Weights of a small mixture-of-experts language model, trained from scratch on English Wikipedia.
Size: 9 layers, width 192, vocabulary 10442, 36.2M parameters.
Training: a variant of Adam for the experts, 381M tokens, 5806 steps.
Below are experts of layer 5 (counted from 0) of a mixture-of-experts language model. Rows are named router (the router's row for the expert), up (a neuron's input weights, with its number) and show model dimensions 0-191. Each number is 500 + 50 x the weight over its row's rms, rounded and kept within 0 to 999. Numbers have three digits each.
Before each expert's rows: a language model's description of what the expert responds to. This comes from a sample of Wikipedia text that the model never trained on.

# expert 29
Description: Plural and noun suffixes. Final noun pieces, mostly plural and derivational endings, such as -s, -ations, -ings, -ers, -ies, in deliveries, recordings, cricketers, services.
router:518502520472464617482520408516486498491516411515512538544484522489474453494501439438427511555612517481493405456514522514471454513474567487461447444531446515512545509449552503505530532500469471617472561508498429577473505506493424517564463549533452395532491513435474524586460513550527445518545472441552510474427525477421427539498432553358543515510422593499482579509530543604547498514529514502517637486429523562553599521463459491484438489556612490450552511453544460554482536473495403468514493412514424465585464481493528442481511445452485438592506547557557508504518361509579427597
up1:478500628468498519567499575526516449502501588602513477466446553586539467477504531540493505505479434489437497461462598606520463458466464379516462582459512502567543445429482545475443476453455545559518488504551487503524495548516523541557538433514548609502553536550569466512506415428499424530461484554488523537567445527569546485496449610440534457523463529398395576463466571437536468554520584504487554500428495547537569507562514578474453482518510473544408444379496587583523412530433505547562479432499546547493525504500488516384461430506491519468560482530532616482504447454475496545

# expert 57
Description: Taxonomy and math. Genus and species name pieces, abbreviated genus initials, and LaTeX math symbols, such as C. falco, Genista, idae, $\.
router:487512509451493549469477385513563442574491480486482590500554512497437484406470452423470530478492483544486411371477488499444606510492549538474551465562504447512435541483488510472519492457520480479438529491507454557493498589551474481562499552516502366537548465432428508641540507466461477471591443422510501457517449526431433480473395498411485487515529626451487514468490567533503544464475508471447601453454509568540502508450534460527473509521507586427527500412519607507518648529452436457468535495510466413618446499508545485408525495444526393570473461531518420453475457466518504503
up2:478451495491463553437438477387548533480514499427410537583467464470505503498450528512468542499478505486532478504476493399513506499519631493436519566475516521470562448501531500434469419535465506470516461558482538446463560470598521555543401517469558429526589396542496557570467478514400597480443425479531533470477532504526541520464544431488528525506478472457588496554516506724554492449465588501561459543505429454463615469556538433474405442485513482439475438506522446477460572508577528422397515477494513588515542479532467551459547433527493466477527494471471496602519471434493437463

# expert 26
Description: Quotes and apostrophes. Quotation marks, apostrophes in contractions like We'll or he'd, closing parentheses, plural endings, and pronouns like you in titles.
router:441479468577495562470517418520512461551408431470507514587485504540462481509501400469501498580561513480522461435474493500472465511514526561459448404522567495566529586420564407472466506497581533549441573455494476564492445515473448485588514627552505427478568470463477514584562505504535412498553452387558480461508536407448453490477477478375507598550454629449556557505503469613490472436498473513501579488460529558522515482477494430590468531504557552512612441470451523480486547524487403442449533530527467459524458500517576525501540521390493416528509522565508491505471401467513504564
up0:523456648442507449445472553482529461473397453481521398534548486465501508519556443481495515502531511470430464481519486539467475511572491458339483541526556467588581536471468467502478543479590502490515443443535565570486488549457505518588428445476577457501436545496526581554517528500553414556573562465477534427494481506486526517493518609404533409474501543542505501513367498505518405467446598444519539521475476566450556513490523557545580438525520460536499496518490488580406505552486483513379538490449540463527524525487454479386521432493594485471522453470580527442521478391490520606

# expert 11
Description: Indefinite articles, quantifiers. The article a after verbs or prepositions like is, as, amid, plus determiners such as another, several, some, one, and capital A.
router:502539537545443611490507433471470515537467496490415497539549551489519483386582444463412504493562491529467472408445480527456490533503493507465518461524482490594551560464589460454478484455533476563470518417466402556406444498462461524582428544540503459518498489430433477581582532557431478529593526475482520555535484535477411506510437490421495544582451530449474594573522596518491552449482537547469546441436479511598486540489456472565426474470600542402556483418562486532498495479446466477453576480569451444632490504492561498391527444458461390481528487590496494456435510535508523533
up1:512534552469474498458548496559512497550500530557499537555461413477499393435510486551475584451529467510488467532437496454383560460531536538503518431541491525493539475551479521440564488552571510443396510521398412530508575415440389430430458456540468493484420472452569527497604532529464400488473493503527485472543438345409529486441480425527519475634509549522491536465482530492422463547511496567419591486507552550600517515535511571506505478484619546507615611445511587520499492495506433497456478487459470487564501575605440471479525521482502461499469542543446541503483457462549473480

# expert 5
Description: Units and closing symbols. Unit and symbol tokens right after a number, such as °, ′, ″N, ft, km, in, %, plus closing parentheses and braces in tables and coordinates.
router:530505501569467549457516388465449508525503459466458572521456497503465462470514506509469513546542515486546442483492444523475523518492568497497501436535589498510525488413570467458551504509510536526499608492531416568505502494558499435573482524544505361509554476457430557655528522514512495488531506463469426479485437509411455475504379527418572590509478616509514522505502518585575445494479509467519533468502542568521488526441409460580487553525590554431599465435540511510512574562487483429471523485564381499631409499522567452500538490422520392527461502527570559415508443531593486563
up17:633507583485490499449565512521582525553475564496509559578526520514537405471476436515500478571585476552514447511418527475504493421543509458507499535472519475417469498583496532527493546529464552573476610591475598499530580540531570535469613459448511493530462495537437520512477455463442614519553530497562496456456549517417542537490514490525514536602490533383540533549503524509412524510575548581510525546426408440448441615537503526549505518589491509440518502494456544411529530566529458478464448474427441592572589557428459484527469511512554539496465497529536475471425489587585470576

# expert 21
Description: Surname endings. Surnames and final word pieces of personal names in lists and tables, such as Jones, Smith, Kissinger, Scribner, Toms.
router:490499514520458568448551406536541441498514503453521508520492591458510434460505463422507483526485497520500430419484524535493407556500488523458515493519423581510545557462548514385499529458561480512453547438484533566400483501462434543492463597501522434471496432536474581616492526481466512478615481445520511492435496511457460498461474516388541556528435583482494570493507572562523539545472526467483576413455565598508499526485498496467421488508554462354533520423468500547473558458515424437423496476501449514673496552526510481514611452404499461571460524508530525521476356486562439516
up0:487545525582448539485479480572559508509589425535460541528573554493473534566522531452448495529502558533535441509414427473522616582557485601420578496542509524501531481475492460491488489554508530548484502558478490415554385501609509502512471539477506520597454582429494474545528572418521499531427437539491517491502470453495567459489447540496527468594570441502435450440465528410482523517552622473539471472500396483523563509432425493435490475559467470418459421510449563503463541557439554499448597574600439386504427458519449511526542483523596558569448540530472534506463541486438492443

# expert 40
Description: Table cells and places. Pipe separators starting table rows or cells and place names with directional parts, such as South, North, New, Los, in sports and election tables.
router:490498485520438542485545401477566415511435477479449610477531502522443534462562497437481508466528499553507441463463533483423467549468511548496514491574546517524539512430553529460472512413518488509434589491454517514448485546510479556542446586471485434536494531420413500653536570536460501492471520396533479511449513506405442502480421560493504534595471572533512601491476484562487431476452612452503600480451458541533583583506474448482436531525583504464566464426477484569469570472522523425497467499487467468619491568500491503424535586406445426581445543605519483456470467565543421540
up1:497511523478530564426419447514471504515581526512510519517459519503520532464508491450436463615513488505595463526493505563469555462507521558405473507547457449515450551529610449476539517570563513599455568416498417589467546522499469472594495492525522491537459434489460499626558504507432502498564502583495473474495515503473475471446459421397565512466479642492524554548477560487555559514560392479504553443456554532573461431552481441519411481486411498461523505445523556441508636600469490550484592473596427506529515443498485493556476407457539473548433474497471600468452449535476497577

# expert 7
Description: Media and object nouns. Common nouns naming works, media or things after an article, such as album, film, song, band, box office, roof.
router:546506571591449535446492482505458504545530529513473540599461542544517452474520528449457473527562478476521425491519545522474476533448537487481496411582445483485500536444593520516477551469484419570541556461507408553502485458445484529604469522511473417524483491488486528592495524537470503550591527465542445496428514471500397492474423532349516477537486597539502534552524591540520552527500518504526510498451478607615525519514498513447437553540585495396505501405605525515447530467397422456436517463491474484582500518515530446453512475450454501617543546515582493532472314505565417509
up0:469434396479522551524626506579457489474435462440502516586511590486482496441516543543495488468519545510498506450518531585522619479511482482487461581518519440488473537513575441434543494496427527412518481479522547541536397415429537537513529581469569471460463526513486565483576436504508515482492539526517423481464357560476600527393459554520516476444538478559551452488504448601437471411550493503531530420451463457534465475447493528480540533492490523490474487553524553581510485503482624478466550447563476349530528458526527549450542465474503555514482409459464565574607570586486489578

# expert 2
Description: Month names. Month names after in, from or a year, especially in date ranges like April to October; also season words like summer.
router:492507517537459561471524399491520496476511533464486598602589520547431542400507511372428491496525455491437401477492553588465498490492572525392515477518456534516489521468608519472535503462514487574484596429506485649485500561528456518626497447534485426502603508441492535611540542520457499545568489502484453510496533517511442500495388482399496511518502611521510561509535534552573536444485505546458516489398527559539485501506423414513484459474565505472512522424511558548447611483442512501506503424546450470623453467454514463459501489451563451570438528544459443476492471505555435516
up1:469564528624499544477542555452523522530477474500513595548457503574486448436514538533559563469470503549472563420429479446499443500510540436493567462453501478595541522483472496565506564483447491449344553408404517460523542557417509555550497451551486505612502558493474533468458446543554485497486651515561467500440548461458380532459449483482530476529472516601495492444474442458496475570570541533523439513476463452557523510550447461591441570473458582529521572441558430397551498461534488482528424510477458448547575487436502432528399525483514491423448570493466508407523472469529449507

# expert 62
Description: Adjectives and word stems. Descriptive adjectives like small, present, public, plus stems of longer words before suffixes, such as consum, administ, struct.
router:530435520549449500413540389484490460512483457500495524493494533494499449459525490466430531497511478575535480533448475567463542430481529510477480444502524494497530580464445502466489555479530387555514539513435539558476517550478449524656464590513478425559539460490441500621588498500416448592628468479467488518514529423483465455457443480388467504535433534519463517577498563471517481518602555431482552468467431517577507548531428459553525539538547467380511503422516573434419544533447485429503548503465462448576532557518510496474527552500422467518502542631565440464466404577570455562
up0:491489564544519460482475592534468493405493474456537468437483513643508404461404459381577469527517467543415510447547487495501522556426542540434492493564475417522554525488487511593462546471483406505539450520487477631499481588625465499562511511416493437515439448521480624513475524572502548527523418542503464461430466477443559541530453512366523459613534548517497564545540477489502529462571516504507526451503471539524415544467500502583552503493531548486519583479528546561472510508518470439410490467452535485486461480495657550490416598510523507453491431477453548529581509481492505511

# expert 61
Description: Romance place names. Vowel-ending pieces of French, Italian, Spanish and Portuguese names and places, such as a, o, La, Ma, plus commas after them.
router:496554532509422546488570398500502467494457498547497600516482534525414544420492541463510449468516416514461460467486562557487504467464539514502464421591514466567476514475572506461544493469573513537464517439535421624427440511502501525523486530528553447469541471433435499624512481527499467515522484428523493578426537471494373526522422528458500585528504579497484603482511483506511517437465490525498606464425506519586486485510464481555412435479505472488584530385477468587506526527452468542498514391579425463533524520530567552492518502406434343536579469558537557404413486507577475476
up0:480493556542538513518596507459470473523460517439507498457417404431528482523541546417515559581496453515449543526426574483432475511461579475487574379459549457458492448463583657498424480471486559517547551523549513434485557535400442529503525500590451510502453511464406471512589499446516597526497584404487427490544514521486439485509528516502519509577522576461467551447379566485524434469459544471517552530403444405501419490504454520486488489518396499519548458452496563476564493448479438528560443559415417521502505534512439499480506597491434398470492545514548443559519480519504430540

# expert 31
Description: Non-Latin scripts, numbers. Byte pieces of Thai, Devanagari, Chinese and Japanese text, and numerals inside coordinates, tables, durations and service numbers.
router:493497493454450534443522448505461446539444458536514531537515527491472472363469517453478429512496530526503425444442500478453519547460522559432498480519565524472569523444518552445513465506548486521404610407513560557427488531485500522613482489460469442514464534484469421605590483570443478526589525523479503514442500468448480529445384496339429516484467583442471555517514519573477503540510494459449612492450464518540491560482432378615503461484564517411554437484500515548494596473425428498423466483548474463557507575462518447491497551361548454556549465540503469427500458513549530513
up0:432554477483425502498556545462499494494536508550514553483557534510519638435491508478323610502492522548535427516580460581537507570533508532460525495460475557468436424483466511535474495507585515493440501495476542497388561535483444507487465461440581487566526570542499536556535495572440459538529397535475533487465430486469531495441502485468502493468431572559497542445500581498477507471486480667502506408551658583523531519550561513525514494539537540560485521450444564491568573625497436452457456490504463602525485520473550442520477458385508505537470475556532396530501516485505498444

# expert 36
Description: Quantifiers and numerals. Quantity words and small numbers like all, most, some, two, three, many, often before of or than, plus of itself.
router:421502561528512616468538403527471503492479555461415548580437499415466481494507471429509493512543480508476476466484489505471491532524590578492472451545482443486463480431519524454548569465544463577452494464473500552439469550512443505672480539515555477533465529488436465558606486584451488505564529458536493555467508492530407544429462532395587538560498559476460528523505553532430506549420492519565559428427497529592542552445458515551459520473592494412588491494550524530420518483448487455504501477504459390609524484517574523464521492480410427512563502617509476477461400554568459583
up1:448503630581480608422405513514412505526497578425430527440469475433499563491487472567333555429592575576483531469514508472484493561468485500482486455447553513483456498437456456564561504482404441569476551446521496534521412476538532454530576565438477488495597448392525483514542449432533493545495544453534495538455476561587554460463511571474503572428507475439382469475429452580452540540515468460509581491539597517505540492487492510493499546469457457550537433530503488450457492441516415407504555480454442496511519457517578516488557457505427457559498468518591554460502470480491428503

# expert 52
Description: Person roles and list starts. Role nouns such as President, Minister, director, politician, brother, and dashes or pipes that begin lines listing people.
router:536524523488437571435530475441546425527549483529453565474482594508438437413461448368476504459519476504571424461489505550419452538457535478411521450517518417522570514389584476527457452427534419547424518506486489551469489536556416515532429554447426430578525512543457492651539500526459499587537510497546466493454509453440457540483406499432526567491462570514463517492527524532569447438502563458551560459461434534556536555481483514478466482567483536438561456379516519526512555528518424520465503510477483454586507625529518459455497465410491441608536465594528466502460467499551451545
up1:485475422529485522553465530511542542548445481458550488467529422468614584471559630507505496491473566425550477364524500450474529541422581485552504507510515537542507453500565479438413468541553545496477492534467441522378526470484494467516556569580491452476454464474573567531524506471437485550504529479486546469444465384489528586514441500451363482461526516375517524480426520504472520564439425516450494570485540559663469476476482521473480464420476473532556475443492532456423473510528487489441595461518431434512514563549519567479442581491502429493560460545565380484556513513521439545

# expert 18
Description: Possessives and determiners. Possessive 's and words like the, his, their, its, plus nationality adjectives, before a noun, as in Plymouth's, his lyrics, the Czech.
router:536499544603443563470540406474528399569525437516460559542462571535497532434474432423467510531578498511523472423457462502463453508493572533438466450547498506503500545502530462435506509423541466599454494484462542561471458547497445516722390542521554537551532424450420477542528473569519461550592515497552443489473523494474418507494490481469492523597504588469478527502461536549545489515495565522437593445424442505573553551453516481556439531541552474413600520459545552568443591495466456447495540419468468456547532528510503515454473493433464461553527534605480536507479413509546526553
up3:525595487568429451495447498555471501535508639502600621495513392461521583507533525475499520526568503531523497381543521433551553527565478374462458458551480636482402534477530517479428533568515558457505511403455498521531546519367479500576464478585486518451447511492553527513513511431459550433525532512578342451444453427527537480517441547504438464470505469485570542575550519540525452498531486502487481494543484485467561432479477502560418495478488448461538524468549516545390497423418525523533475525495535429533447447419573490549506533519572463476419522468467550500494492535561468480

# expert 53
Description: Biographical action verbs. Past-tense verbs of life events after was, he or to, such as released, moved, died, played, served, returning, born, located.
router:547506492529459593495567379445496453510482459500485559480506580541404554452525518432443478537502534502487438448367482530399459519461614533519499427494519495550499549463548460498555554523547451511407513502471486523479473549480462510572435536511498400524523459453487474607548490517462482543588519476537471525464568423455450554452439487396514517530468545446538523548449528595512453381507539476524555447378492568565559522485512469558453558598566539466466527497488487561461508585474490495519574467445494492608516480548548494440544440509506491560484555540458454459466341515562430588
up1:499550411506515547435525455502617495442505483499507501441459524544564543412480466437445542537463574493489473495412509467422565479456570508491535432555549518557532581480419571392539501482436445487464515503496431482450464457527454391581454460510575446486505476453525517523509561524457575568662504477493447524474537491433481518547545502506469509475516555565453614543487513500564479456539658440400481479450532462510476458547395443454425480535528396501478544488471556479451520494481524496436401431451517550548428477450464448445472543498533466443533527547579583476469577510493499589